Below are experts of layer 2 (counted from 0) of a mixture-of-experts language model. Rows are named router (the router's row for the expert), gate (a neuron's input weights, with its number), up (a neuron's input weights, with its number) and show model dimensions 0-63. Each number is 500 + 40 x the weight over its row's rms, rounded and kept within 0 to 999. Numbers have three digits each.
Before each expert's rows: "mostly gets" lists some tokens that are sent to it at least half of the time; "gets" lists some tokens that make up at least twice as much of what it gets as of all text. This comes from a sample of Wikipedia text that the model never trained on. Tokens count by the router's weight.

# expert 8
mostly gets: " the", " The", " his", "The", " its", " their"
gets: " the", " The", "The", " a", " his", " its"
router:473509433485476505500469458571527464540536471436470400496564451511484464465437588500568435528524571463573526482549470497534528490499528530475550531543466502476507549499451509458460472450539458
gate11:517455530544518498541487445500531472481505491362550511497521511525491524451523572535470509489497531447463453461558445448468500462497592430528472530492530472507465544542478488609459535544528486
up11:504452548528491510559509481514503446516507473349556502486561535545521502447521573511502488490493525476477469459552478426479472459510580441544505520463527476500471560530499463594469515532536534
gate12:491543446496503545385525436474484503526524484543519516473459502504478476456489550516553427507518476531468538483496455412458509464555526549518478515527596536474532492495494524472492502471474464
up12:526529462518494540441462484467533511497534472502510504464490545638446508497516533569510470514506492515510467496497492444456496426528533597538530462521563522433497490472553416445485497484437479
gate13:459480491485472485454527476534475490499513499470597547550461470483495430495470512524499597486411441544449527485405571542561470540511539513513549408485549555568516560546526535480474530492585506
up13:484508453511480502513499463538445482511518472483563582533405545471507485524506523537514664472462409499471541441411557532518544540528499476530546484466521512571458523523513578532475509518584543
gate14:472545507498529461536515452544482507505495464481485477505519456409495573478498524427507508478502548520491593472407479461496586506515503516516480506424590472542557537497533455464517466542483513
up14:490571512505526447524520452552494487524515463499471486532538434405468531480473533440536514473504563507518582485440467503473589515528502498533520529427556484520541526501557445454488463527480505
gate15:467447502523429519461429483509487463476536502585494470569513496504493527547481464474497502493463461507482506534534550536494469517468507489490561442440527439500528475481505505548487546458466478
up15:489522549493469535497503493492519466511460472554526469532538478473522502520445496484466457483460478528453519542578454536534501540447501492403528465510473458531491520451498499513508575479471447
gate16:527519449522486488433462447522451508492446484513444424468483528513463494544513567532495497507490531537502487530474513475550450538497575489494477459437480544519406500542504460476478439483461474
up16:540514466501492460458495493447512514454454423495422438441528469528504481558478553502537476473507545537477503541515494412525521488470592515506498465493464545472446508540488469459514499492470454
gate17:576503516485554533509461558474573532543527514501476560405432532586490565524528534547509570569586489501520472519513492501519516509521547544565478487555497533491496528472500482465460521487473575
up17:575493474514551487514490515497594536551537548511508494438454516559545508498512542528525585539562480493511447486544530472499478521489543501541442459561487515513501529466493488406470485442485526
gate18:488509450534578482468541494532415498503450565517547464485521460478515476432466484439488502479405450481460513513520491457566484564487489577484472520430440499562482471495447516450437550475511528
up18:471485572541433452497577506503496516526509450540462522489538508452533489505595468518512497523466465508489488512426414473483443431531453554444508513534507526511540484496513533535532454484513545
gate19:527512498530507503442534515515510507480588462485527576478553530469500439547557514497471525520482547512501394502495453513439516441534566421463457534562545533579501493560501459452514563501456532
up19:475486521529496509418532504548497516507595478505497520449509476464520474531573519519503518521498533515517424465501432513448535443529507506492430556524571544525484536535483505414525545471513503
gate20:437621540516463532470560522550500504498525503487572475430437417544537523465551552557486538556520479536428486485369498456519458402485464455461460485484491517488503490556576472501484448492506409
up20:445588521494448612434537481525506503502534507482529485466479427523561509489501518552503523558515479556425550523437460458497487431484458461519454510496462528511486507547539489450508467464541411
gate21:514526500506466526492428545529521490500507559531504478434422537453462463451521461475452427511442604409518532486472472508539510553515519449476578528475531518427502411493547497521539495490527505
up21:535557490533502525474438533523479506527479567502535460429450521471487501450492501512447434500492585449505488485504489526520490544541532502483551524486529513447488487556546449509567490510522512
gate22:534563464549505537555530489498569530523494450447459554505560497527505505483561513510483494506520452521439549548554494507467506529573497518550501523537550481558540464453517392514506555432516542
up22:531547473532509543526557510495504509503515474427497511467585532517466419482571484455533476513595406506491517504508484534470532466562493518558534508504575511560541486424484389497464520433514505
gate23:538522527499483482443512541497476529474403565488551467488501482574492537476434498509470474482542480472483530416413481455549463474518499526544514515527477491616506492460504516525448442455515551
up23:558483526512451512496509553523445465458440484485619454489505481478512536538503558499461499505481539493505522535456433528470468490572447496557542501450487547476508488507563493521467478439492455
gate24:499557480502564462522491399512495557456498452563517527527458480490519444510466466563443503465531495541456491545502439447484455540577518519492450455537467503512451495428447503519517485507548472
up24:553564456495542486514463398528520571444513466548513487519429491477499498496462515546432522483502464544478483495508421467479463515605508532473472449506495510523475530433446518541503499525530430
gate25:451539543423536507528487483491487537491473502482504546493470505470507528495540504535456474554484507507583494468559511467522516502476464539505449515427491506557561468616462489466444565489524455
up25:526529497458507504518515510523480530505467538482522553556484493506465486496462553546488507543477510560613475451533484430509555513489498534485451503434495495554525461621445475384439555529528477
gate26:497554489424533503509526492468456437482535510507522481535479522463490438463476517453502527502486507550575526589512403457491531537462513430481549474493481496462535500540542490476501442497493569
up26:498571489500528497492581501521553452490585495481530469537437461458493454445463535411467447499501510572530508552487513481460556496507480469491500428479455451516510457585532527440542514486470510
gate27:454493542512542447490459504530475484556504561510483521568465503539509509545492498545538485503510513487544531510553477533501519492517486448457436470484514526507522412501540385484534535531509491
up27:467520549525525458495467458524487542485514592514436540591491446554489470548521493561560505492458497492542499525550549535508494489500455467410410428472504527500509462483547341446539488517596492
gate28:582475417583459443483542499498580562514460500549466461496473467479501500575497507496485523459471510563478510496494497477528518508504505547505455450484577446499448543544500469488460466479524569
up28:605473424602443385525546532472563535500411514553463460522472470462502474616514516473482516465464540494416467452504522473524503503547509606501486477456567476502436538533502497473473478501545537
gate29:444585450511505447592471493507461484575552546533498469420508467559535547548493445476513522440463485507479552506570506479534506506524504476513537469464521420442431481468545551549493543530492523
up29:498537539502570395534530486481539511550553503555488486451506459548515571535507487527490477476519511455494504503542516539526460539511498508513563465548471454464448542492593563490484484485501506
gate30:511507470502440452541537459500537517494560464458579524528493498518457501533469453462514481533490536487438503489493565506447480483418504519383444468489487531477477515480491450525458402501509566
up30:509542498479469517574482541478519431536520459480610469471479499509454476505472477452441460581470522526450505464510544536472501500459515539396417450571545508467489477474489508554510415532517593
gate31:474460465601565464506522489489532518488478547541449509524549507458482418495545484486487519515420496566535593440490493556539535539615492506542506482413449459463476528393549518451513470567470570
up31:467522489542476528455495494470540534480493565486530550506506491523530447497516571473503502492466547445457504442493534508562479536534526462528526445473433529555437519420534525437519457592494616
gate32:495522443514581595502460508529524527448548527487485554564539482617500480462485498508467534475549520476502460562487517446522484509438561409554450515537556453477481476590430578510516477525481533
up32:491484496521572576521468501539611546475548543454482603541547441534467494484483528508524532490491503468495422547489507431465514449469550374567489478551563496542491506573524550549517482520484558
gate33:455535476483455597490515481499520490477455540558525500511465504541493586617499468509577541439552475471497460455467490491562564550526436517489497509525454518527472521462533495483480445586487476
up33:461555479435446547488493465473542530499492564520501547516487475551506602621523490500544497461522462490461483416433470529568548525507458485498531511560496514489466508479502475489501452568523485
gate34:550440552474497530611437508476492525501521455503455555469529539483472441443508596499416596417535515436421522468468535506474459516515478572514522482489506538502508430493516491501618522505519499
up34:522467563481508538570455531505516496519517521478531491444495519445518455487543581536435500413557499453453466441463506475520483469554449509508525526483465499501537416470489467463546485508529451
gate35:519532527512457517510570538528535496486495530562506553535482541567453557458485490552465466471522482520530498500492443564529559552518567505479579502471511451493522478499459489489550551488497513
up35:606507495532439490426531480512543534500520542568439521515527485500529477461462451528514533466472441535500534507409604513509474485547531498467523521430482576510487472561502457514528454440494534
gate36:520480472490536520493505440560494517516491534473438489517469500476484478485589512567493526497542599437505475477483511553493447528515534476517503525446489467458417428497477495511503462447465509
up36:501517435529527544506512419560509510542473534440456467518468535457531433493562523568493512515538584431522496492517511534478432539510478475484517539486502468481478448533429511505486446471441470
gate37:522538489480461504521495491513479497494488497552525453497436513571566488499558516582513523461492454471483486523479523499498457388499549393559503468528518581503582515536486477479588489482477450
up37:487485469497496547547471464518528549476438480507463427503420515570544512525561489573469552372473445497491436579483531503540497494438489395539476443513516510538538494517466492496584533462528465
gate38:496483451535458506477530537508472505490449486444497504459572477533455492428533405461451471467514537451500516432543527555529508533622520488497459458542429525422553504521503476448530456559491517
up38:495532463542461509493519555507459511513424452454509493432529433515480483466501445494451487481556513469488472434494500540477517510584511494517488431555443563442543534519514495460523406561490519
gate39:483526512490529561450519541457451534471517480508460506492507492564498493503475478509471523540537512513510506550462493483456465437513503503539523420505522484448483526551457530465501529453474558
up39:534484570501503512530502469463475495484506496508475571514433493492526507561521475430513461482657529464524494556458461475518469516578520659500478544548478489531497542469496488505518554491504529
gate40:459572511449507571562516498558501483510532448481509443531530508509517562484500492498493530438538453493487521452513497479447446468501437468488427438453492490509414413586464549497504493553548455
up40:489541487445531554508510532553495469498534434463509436539525489536531531463533469526523543427536467506506518455544465494446486505494435464481439421458483487494427465590444556455533510556532441
gate41:484534521558418541507469495456545497451581493467498467456501519532496591496518399444527515509499463542523516499413515470544540549522479548531405473540476456473476454545516483566468495491502454
up41:474529521547397547521502472472557499462588532540468528479502498542456557512521520445546498541500502519513535479499484443521555568531522571455404477535451498502489482516548512562500441507551451
gate42:481538519461512565517465476461502491520513465454552544547502574410461550479470584489544505346495435592495494527454473516552590493465467506549448556512529509508533469555503410516551519542526536
up42:525507457476498483510534516520536532473485532502448449516477487510537486515516425540450525548520498437427507534430506510510563478459534532590553508556465488542515524485512523557511503532484560
gate43:544537511505468510503496514543495453516468493467504517496460477474486531542492501449502569538531540527486502529491453480513448537486462457470448522491483491461516536428475488541501530492526471
up43:510567486528455561493521506525474426528477501460491548500477466469519516497524489442454603490545579460516510552521492496503488526453494534503457525538502469512511541478506494543529480479547554
gate44:512433542493495567469437511458471483520449514483580482504492472493508504468529464459479451485515567507488515493488525473556557596477468552499519492498435468504561481500486523511419532534462575
up44:489439538501489535420456506493528514477426570491570533478482426519506481497544433478459451466485551524429516501500516452591509555465450554519481490478487540518521490520479490496482516465458614
gate45:529569444468475489521449481493520490519553476506510503457514571466495560490478456436432472495499535500478556543503559465547553493521530531503473474450490426477470455533484463539445469441509443
up45:520561504484450489519431480546494538521532509525470507447533557425522520502486507479442504482539490483470549536517529513542568482553544553509486515409492438480435455507484515532474473477523464
gate46:501474491544561515501490458543454399454533512514509465510447510465456527485488482447512556473455546484565520485525503482511572485504441499504538477517473458521551431512500493474486528554501576
up46:484463526529565549566470475533505438413538567536481495524491470504468548500536464477476514452495534516553523496533455494498582502519448464489527548521452475510581420488527503451481516542521571
gate47:508520543454482486476456453521505539515580496541537508508470527528412574496459506499484516474508541470564421585595521475499451518396534422465501498495527506564415480470487490515544505412485532
up47:501515508452497500489452442464492483461571456534502527532462536529415612522465501508504514516528556465488465574600534487499485536417556461485528457491528470570436497463493523483567517408450519
gate48:545515486481484481506444496487547490436445503501442640527515506463493564517484511511513479487498530528454511530500523521476555533466509475554504470452498565591472524543546509431425473474467454
up48:525558501450512470511491544491527471480474528550522576456471519499506437579488541528476525509509546487459472509513489509453521500482488517523404459522477523548501451559500514517461459482552526
gate49:471485453451515449558528496441498461569482480485538513498468513492516513547526614482500527513449505542444523502469465519454496484474545483504447450542526537508495431517545489642492480503544571
up49:497440453479441411555571479473496481540494493475504461502465513495520523551524573527455544487487495526425553488425515552483494467554537492501441499522542487472482473552528505553457516512496589
gate50:513405511541489511527513536539557444384511493484535483440506435541528534503512534484538467531489530564542448458544427508549619528473538542471488525515478501554485525519473549480498481524496571
up50:518429534505521479496564511499582439410491498453490457445475439560545545502516519530577501510500569564506468439474408529554563570454531551477479545501480498622512520501488541484473492512480575
gate51:400494457515514494471569508519462577506512606492470477459518425475530575492471532507516574583501491484505572557538486488542494517443575478456546495514501479421435497515471505489494513538627576
up51:425467469471537493442533545509523525500479593509502476459520473401542544501512489567496549586505499479491591530496487533564463561450545527491565480522469441437483490564482528514469496561552566
gate52:536507523419512401478481513499497400451447486506518540441439557519461416437478512535514508576477509536498531547556491555490550566523548488553467489552493545573501531488500458521587506489504455
up52:526513531424508434514476486470441463484451465441468569481489548529481451449480524517500540553537541537515478487577484528493541580507531480592458504507502536563459519532541481510549534470484454
gate53:500589421524431522491524527549480536536531483490490469486533509513609500589444519496535548532417531513503505485519547483466543520514468544439432501487504480478494443566447436534538523479486494
up53:503490508545464511531492504512485555517543483507485463438535473494572499598465527463504495531465553507490510506504558454523509499472483528465451482509481502476526510559411461526541494462504514
gate54:456499470487554521490494512469485495439505529514530487527530519519464513549464446513547524482416544543545435487503487504505495502526516571485544441565548509466542486448519509475452480551472539
up54:481486470515544523481477538473518485419496565523523520548493479524460538534480506522538502509394519538564390507515470526515506528513501584490544493527494506515539481486510524486465478491464552
gate55:479455460488473503473462507532557422486503474521496520470503528486506578458589495524446537509616525544508478467495523459503525592486472506502503519532476537468478497484473471515479421440599536
up55:512513495468462455478395515546516459545477437558522522480533466535515533455540525525441583495602529495460470405481543497483527623446498518526471564537466503478512482488484406517520439484564527
gate56:481516586522472591500478489463448581472524491441528534491532498447466458495489580514496522509526516505507444431483468484475446477493525536502494552450498503416495530584548580483390517478489541
up56:557492473585524483534369463485512465451481470602569513464448500495406557509575538503457437450507453459461523514518507516509461467550547524477414516454495521461488454509492540536459533505537467
gate57:485522508523488473467513544427545567457549453498540537545608527431472524480512512520509498518532444517532514521484436506508457517423543624533515493483491467515476508488518498489546494495473476
up57:512495487513522508492496508437548521458495441477489483553597571486478504508479525544486481517528473501609550561514484568471485498488538557603558484495537450526452538417517534420555555493436424
gate58:381545576590492478475501490418505435535495470538482488557474449500471543443584519543533481538479519424512495464466596480441482525501526561504477479451442526472459566579531501476434591503529521
up58:387536547508465509527535506447492467553516501511495473550521478514445501440584505577494498530478453413538465455476593485499533555490571514526501485483474519441470551572514482487420583532531499
gate59:523522549462491530506526476533496463517491536453395508530478468507517496497485520489507541526505487536536440509600475473437518435549562478485491514492565482450494491468458513550490544454573436
up59:533512506497483559535514475492481423521468497486404514510506462501524474519491503489533589494500471539519432531554460466480481409512584498485458532535541488469457498491452538561475514505584469